From a checkpoint of a small mixture-of-experts model trained on Wikipedia.
Size: width 320, vocabulary 5202.
Training: 2077M tokens, 7924 steps.
Below are experts of layer 7 (counted from 0) of a mixture-of-experts language model. Rows are named up (a neuron's input weights, with its number) and show model dimensions 288-319. Each number is 500 + 50 x the weight over its row's rms, rounded and kept within 0 to 999. Numbers have three digits each.
Before each expert's rows: "mostly gets" lists some tokens that are sent to it at least half of the time. This comes from a sample of Wikipedia text that the model never trained on.

# expert 141
mostly gets: " 5,", " County,", " 17,", "ia,", "a,", " 7,"
up0:501459664438471464422479502466458461463477537590523436550561459373536475489542501479534554497472
up1:454520607580504407502463419389523445493549472488421496515495559488465557499464481636512445486455
up2:462410468519466438467520442506502446455524419576564511480565558489467487462455538493539483523499
up3:446581453422501507528527547503515508500351554541455414508537518402504443536525507473546463429496
up4:515579528485501456423446469519512494472452425498478551424457537475667538525488394489547437520527
up5:521512492569596484435578496542458444421545527499503414499523532505437513474459500439430350465477
up6:528513608497430531505498447513478423527567474465496466487473501479485476436458475438535496545505
up7:447477474539538451570479544550529407522519523521463387466477435470408552458527576528495528534477
up8:519433546434474573464500545478470392419575456535479514539442432487555469441468438592469586417539
up9:516506604493553521540445456487533447494456477553562484505540452392502484545553562493601506504439
up10:479573460558472511497525421513572454494494394523503556435521519451499485542502518433453513400532
up11:463527539511553517502501523452530575439570581425493532544558609557462495544577576542482469520491
up12:464505409498445414575554498531430482574426483582599508493468520570496447519558559511475425400545
up13:488520484533467437503488550441569581480492377527408446503549505436446550495521417497455557587512
up14:514429519485509551522558484524497477515449498423498437499433553562498507439456470427478484491409
up15:527434472556527480532549486510527507510480485506506438466554519485552510494448531451501485530450
up16:376504573444499583525531480547586404511462463484520531528549555466472463455500522523530471462519
up17:563437528504471551419484537495498533520569429485501492612559479512496448431514537531476466549496
up18:455563565497553529505600521441531510492542477510495476456437530469549506490475520461631572500512
up19:484537472467483506436490511529508467541479581580477503512404359545604516466559537466439536469511
up20:447518438512497443543441569397446436506429533512500431514530450523480541471524414512557477428568
up21:470467473507507515468510522489531465489510496514467531522474465475508507461416460540536404449519
up22:469533455523495611553485504481445464457503380547529536453533558440431524488526598466453529537468
up23:619524566420540521493445463461547549509463491461452456546394514474562447576526519588519494473553
up24:525520431536546422486564484489510517434507473545450574499473616514510440526474480502417527526482
up25:540633561541500448506491549514520477457464467563404487467466549444483444405545462526544463522521
up26:485521480516508536527423522462568534599458448517380536508399440477501457529530534464634566433427
up27:419539513539410451414519493532603550535473496543514630528459531585433475442523539426494448590464
up28:493446480580477655496571474532534507473531556459456483509487491494465497446466473448536486504492
up29:586439494508611436590583517395525521473460573504448412534482461544563502507388435486494418497465
up30:497572471591451481473564437563593531493547544422531531472514524410616499511548571378517443506440
up31:556575457538469453504551600432437500568472537526487597504504522584520478497499561582401495469480
up32:474577452433457542442595436527594489442488524470444492465440618440462486520541473516513463588433
up33:497475483520502586574558574456545499479383401439505415411393512529546422531473526492502535469455
up34:512556502451536488574489610563487534459437459475454492506473417518511444523531486501417425470495
up35:477518445499561426529521442484447423488503535478474511452531448566535517566597494548543478417543
up36:443474460496512515448561552453500548474461518514425508494534491477438539456540466506418405536501
up37:460425589493531508498507566493558497492515518518553547613521546463479465547487414502510544400467
up38:460560485458568427585468446544556446473472516591521516477464427525552463470422524471436485584475
up39:522409475526562474450435481430477468491545461514579493504488384488505488431538493502501524505487
up40:462518539512484486497499353516500579505559473486491489561509554565465569509484497497531529390515
up41:546490467569499491539511453450529471427485517586429415493459568538499605503425502460463578538430
up42:542497598370550597534476467534538513563532472497489445542525566515513507512495573415495484555554
up43:467397432474482556421505399462504501573468471476580547467554527545599357502563503593437535490551
up44:490485511526549508477482561593518451526555417419509505484417548559440579488545518415426593469541
up45:527500460579536515519484465440416526584449460460444413578462456565527485469456502421532447501535
up46:493542604590453586627455522551513526483428536443530486514514562412507533506528461479499475494523
up47:427476521494443389436519460419484606503448389510444546490495500478475529428542523546470451487519
up48:467490499510602621458540506490583516485556491542476530514463422506488426589453470505408530557459
up49:521562634392492462495577609500407533534494507459452442578414547455516493465531568574507355480491
up50:530602513546477412514554459435494502473385443551555475528454486517493547496395502517559465617471
up51:550424514564473464496538505540521519472514557609441511475468483487466516519397549505531495585569
up52:481509570535526542613478518486460632477513551592428517536572465559577528499560521523553480485476
up53:565540459510447490444480470417510494424495513514488587557449551546476433539518539462556510516600
up54:483583482558519475514493475445579576518497533467534556506472507462515573484453484444549529554461
up55:485487505533600619508504434455447495470601527514510514558466368480522466420507394524489501452427
up56:448562473465585471514502577443473476601528469503473461485541531456511483506507498458505493452513
up57:501379608469537543639522445376439509477472560480518530550534446484537423551519422466561495466566

# expert 43
mostly gets: " A;", "\",", " ,", " place,", "en,", "t,"
up0:492435543493472537517474531503434497610548412534467538548472490493562458424531464420534573477483
up1:490472392530443519504559546465507476459481498452602516441437374482548490584488597559522526552487
up2:470588569410470496587517589380475526493470421544539583525414450475562506569570444535477369542491
up3:441547466439541469463423483518600491453514493482557528536542571472535501549579375565554511515415
up4:541488469474525580510440530451470436577576511520486557509473465519424417482540507492468540475462
up5:506514485547466505591479396472497489508500534538634500417563582540460482525504461485479431524455
up6:527586420497616519373583465497478481428443515518431467511473467494436478483421552433530463493499
up7:449577441480530496473488415618511617513480392390472538445419502407512550532498525522530469437492
up8:475545513601472566501463527530387521509461541500524490516474466440484459469464464442412515452520
up9:489440395500462554479505495481428403532522416543523407450464441556498512460423554573473474575395
up10:522493519509562505515487414496562549501509436494525522493402518493492502474423500469614426479462
up11:512442537500483514505580457490554496547601589486528516422402516496502546562465493539527594487492
up12:494556524556573520468484525409507436519497302518431510589482548553498517453479501657601488393415
up13:450547541493390661434504494488484441495438502421619418440435526546589407511472498514502540484485
up14:525459488408544545521353453463467543492532390458537432449515445508468506508480440571439528544453
up15:489424475428442442481469379482490554505455466519513495545649452496429514499509505586494409480442
up16:519544511553548551512455441559496546518496458563525500422539459534503498485525510508438537557402
up17:508475514462404396429590436528494576455491467479463486487490461504416619575578594519494500502569
up18:469461532464503412394401563507506415501522507444501466533435599495453511486402472502449454498494
up19:473509495511544507561501470460481586467358455490510474441571497426522456439474373462521486509574
up20:434556552526590451524490459439541525508497595454554509478414523440467452495468513566496429536477
up21:495514479542493546457491544483523522496468584491548462434399456468537552434515561521548500521435
up22:511537519552555468455557566490545465447558452452482471529512367541519565573511506565445560540510
up23:548526521395474497491453462546583557568466399502394520517541507551453512476498551438604545521545
up24:438549542473499483397578503473460577562386563522552541539597426546533454559529526489462522484510
up25:547512523538523570581543541507545529523522472452435494468539451492492362479559445537503515462508
up26:465461441422473428542431440508584508480508615475566485518505480485498464421447510544504437503508
up27:444463409526502526537417442541516497549442440459547430422473542417589539496468558461420474551538
up28:540510522505546592465445456552459451467457457490532509368533507622369541539450559491441427444557
up29:484498468507558489509546534558470500478444504487549599403617584500551492550464468570533473501423
up30:487582507444458592566539553549481547423430437501536499510530509510570545457429486426461498541476
up31:560471494497444545537415519439499621524505453489445550506504524501444522403407498458414520501555
up32:458510404514489574562636470445517417521559511523476424516598506487566474526444596439495389487433
up33:446486468455517432465385417499528534481459426471544477449448528413530467527605450523512484459465
up34:471464520489494487475460495548573537490522521407561402437556471359523501543487508487536569464538
up35:390530570515567545428374540499580362444511471432520470513496449485524521459499423498481516507569
up36:488367458433530483466599469580451536505547492570430487373523529510533446431544471451521424540535
up37:564499625493482555472385500496534512502562382550511479488554439510535512471534465417492506521582
up38:490509480526519435553508450553497525544562465536405547437434524527550561417449512533518508518480
up39:477495487517430495454484462509512465537608551552520550498498452483443449555424526483478455474455
up40:432496381514513510543570422486516396520482434527473481456544400518525453469456515497491559564476
up41:418562594417493505457521431486506482563440566514447532451510473446549508493606428523629553441478
up42:470501480512506522506449431503509556546463470514513513508537499607440566429469470474484473527504
up43:478461502463523524486488479417518560509488434474451360555538562441520472430569465497503455403467
up44:447569401535514465425600414510514493504388501494560473498468464556530419500472566578473511536512
up45:519494483530583493495529471498553487447563537503467489572475399575540450471465548492478508494573
up46:437514434453585417531482539597489443469478490512469524493503458548605544516488508430438428475566
up47:486520487580529490492485412567420509449440455507505617490464546488374508621535620604563514610564
up48:439509443446514562519484515406547547549504525506508486539501524506495513478539472492514517434510
up49:631574580497527482486467446587513529539498474602550550547429451387464446476487443519506514436491
up50:474423480530457497506507451514472482543403479591525466554487537618571536552488561477519487498495
up51:534534586525451581436492483518461471535510551486366588471482469542500433510474528480482509446389
up52:517527515494486550580471643467445469490606583530494474547475527511591400493450473505503455437512
up53:499439533530434485593477460452565491506457526523531574524497547506527586413586495549494469508575
up54:552506490439495529420598393569498532493471528479505469492533577525509538494397517504468592566460
up55:481509555532457521545454478521493555462581451523524674519464520491354532510486475465511442513523
up56:469422386508440579506580489504584425564490519571455526424489478525557568560470632429457391439497
up57:486508558410447444468504376486511476553568470481579451579533508513537510544489607464515465488413

# expert 27
mostly gets: " season.", " season,", " 2014,", "',", " 2021,", " 2015,"
up0:471473589596528491477554478591536520554434470489509497511471479509470449463565533540463449492410
up1:566528511460459500558479492422538407464520516563482535519574607537491484364479465496469477476587
up2:462618452460551547480435492474510467511549530517524396461515400552482460478544499474514454498499
up3:468615559534440569439469533555452583458513521581435463463545476537503396421482588496445489479553
up4:449490459541529443537436431414518538541434470584499513560460530542461436524594503515520479427431
up5:521517497510507402495419413511380553505559421542517532410611581490503501409409423514591420630501
up6:557508340527533391537508519527415493524473487515521561498477474542498458487468535447504521539556
up7:418548463507503464493452504558440466587570496549397507375572484500395531424442450510480484459457
up8:440537422520464582526563489502469420477566451494459525545552454607551427501555462480530505503460
up9:409600453490570390517485542491533509503538516481410484475416560483544538526486477531515556510407
up10:546550493474459553524454484592516480578533595460499506546482374515534433494371558494551503467484
up11:567476527472477507546481442540518613477467520474577509500459534480518562487453551458491516502449
up12:605523501498458578482435451498497467587443564515456496573520503595504505529452571378447512453512
up13:440433573428510478502454501513415528598526555570495569480541420449536490558500560492529511450571
up14:505445575482386557559480414509392480560473491481432519545451490523482508662535610512531354464507
up15:532514509587477432495468594551502468464516527580481459560447541407587479558521510504568487564493
up16:468481477505528464514517498526473483524506448503426495552579521539512537523539459460532504506551
up17:505554497442484528415544437576399526501602528474465495465428554535513556519522497611478486404474
up18:576441560524450538483531493445469458431338514498500452513560516513466483538481488468533570448455
up19:515448469480436529541469544551511508450419477555533496567562517463458562474529506497569542429502
up20:508530589514507564533478453476513458480582446460527513428506583427555429490440534531397515557450
up21:546571482391520560524439467442536490485463479404485502496476499445494550330573540497467483469460
up22:550519421506571477527535533474541592408453530568596491488488498493585465508595526577481445462428
up23:486499552459547430637519470439472537518562493430457444490459502453486558429477419492445508385506
up24:518535455516515451477510544527465500459392505447552568498519499569500432481485453537390372448480
up25:565483526517422410562479521474532519593349389508506461579483494542502514502591497547559625614492
up26:547544566567486573540439479479537495492486457529536582470490505464477500423465575519490461538450
up27:523437471471474552480484442508519437502384562514487503481431538429553557517572494481589508470468
up28:513414541529597444562510506568508524538519575476427580494526496568459507509532377398499511564542
up29:411505555484406483508473444603538548539504442504471496435554527453471497504438473447508553471555
up30:405477496584513478545473398529546606467474411491490399492482465492583501501530439431550499485558
up31:507438528510514482471574520544602447493579512478497395513393513470571463473456461509460483432464
up32:403483502489446463474543505512506576446508478432479458510562563501500541569482500541455530462569
up33:450553504547576573485514513437456490521485419462425432445580405547438550513558526411505490467487
up34:463527490511444583540509433566473527432511431545491405487470534530633523535485412562544441496612
up35:469470472403463548579472508453592427516420472430461582504541475403537582432536520399527411532538
up36:504509526546503520572493467546451567457560532486601516505536540503526504466483368470383498503495
up37:498533453447561563519467507403504427502464491448513470451503537461618422500425441391541553436489
up38:560594582480493535494488437508484525528553507512491562493452526487516516456551499471490599593463
up39:484474436466506453478517421410477517518449490502508450500545446506449603553553474516441535538534
up40:543508520505486528460455534412495487417446562450498547523531441440577561539517560566502411462498
up41:463451448510433516501455449580519579554568504464564401503530510392501562509529459540493523544504
up42:571506646465413527495535448496473558534433501487488445506441493551454487452536464574585494495534
up43:496534552434470553407483476562512596558494485547529489519537464468540487519563420591483527417504
up44:506474355403503476485516332463546609525499495511504469450495499388457483417549560454454482489537
up45:573552439540542520498597455486459517546503488485517491485521491554488559537466434488489570510436
up46:491537525482442546561530606414557471461489527480516463515519514482506444499557475473489436536397
up47:482372619446494546599543452469531499473574489560463479487512519467464469515576501470491566496432
up48:511550594480495463481442601444346545560434444554456502550460566420494493508483588515541533524543
up49:481548546446503422520532526578586590538510446456442485516540441511476489542504529403351505501516
up50:410598589514508512459406533488555554479451552449551428513468531519530464486518440481552462522519
up51:606577539494496465535477522522542461461473582527534441572478429556598479456468382550476480504498
up52:552524505490488530449492602484516513524541406570506455471418486543541415476593521427464499476534
up53:490561470500503617475559477548376454520599494521423469482504486419519443581477583530509497484491
up54:489501446489470585567539497539401489567519512503542567548473504415554491542517513417539429566498
up55:489624443471555412411512485400567453401612477534530548417450385461512460487583410546467508570428
up56:545552505530517497555534471501498481486495505475487430559472551531560455490505626476557487465505
up57:544438585474522496471420495508514515428413493472555532507473487541396469395530527502482465495425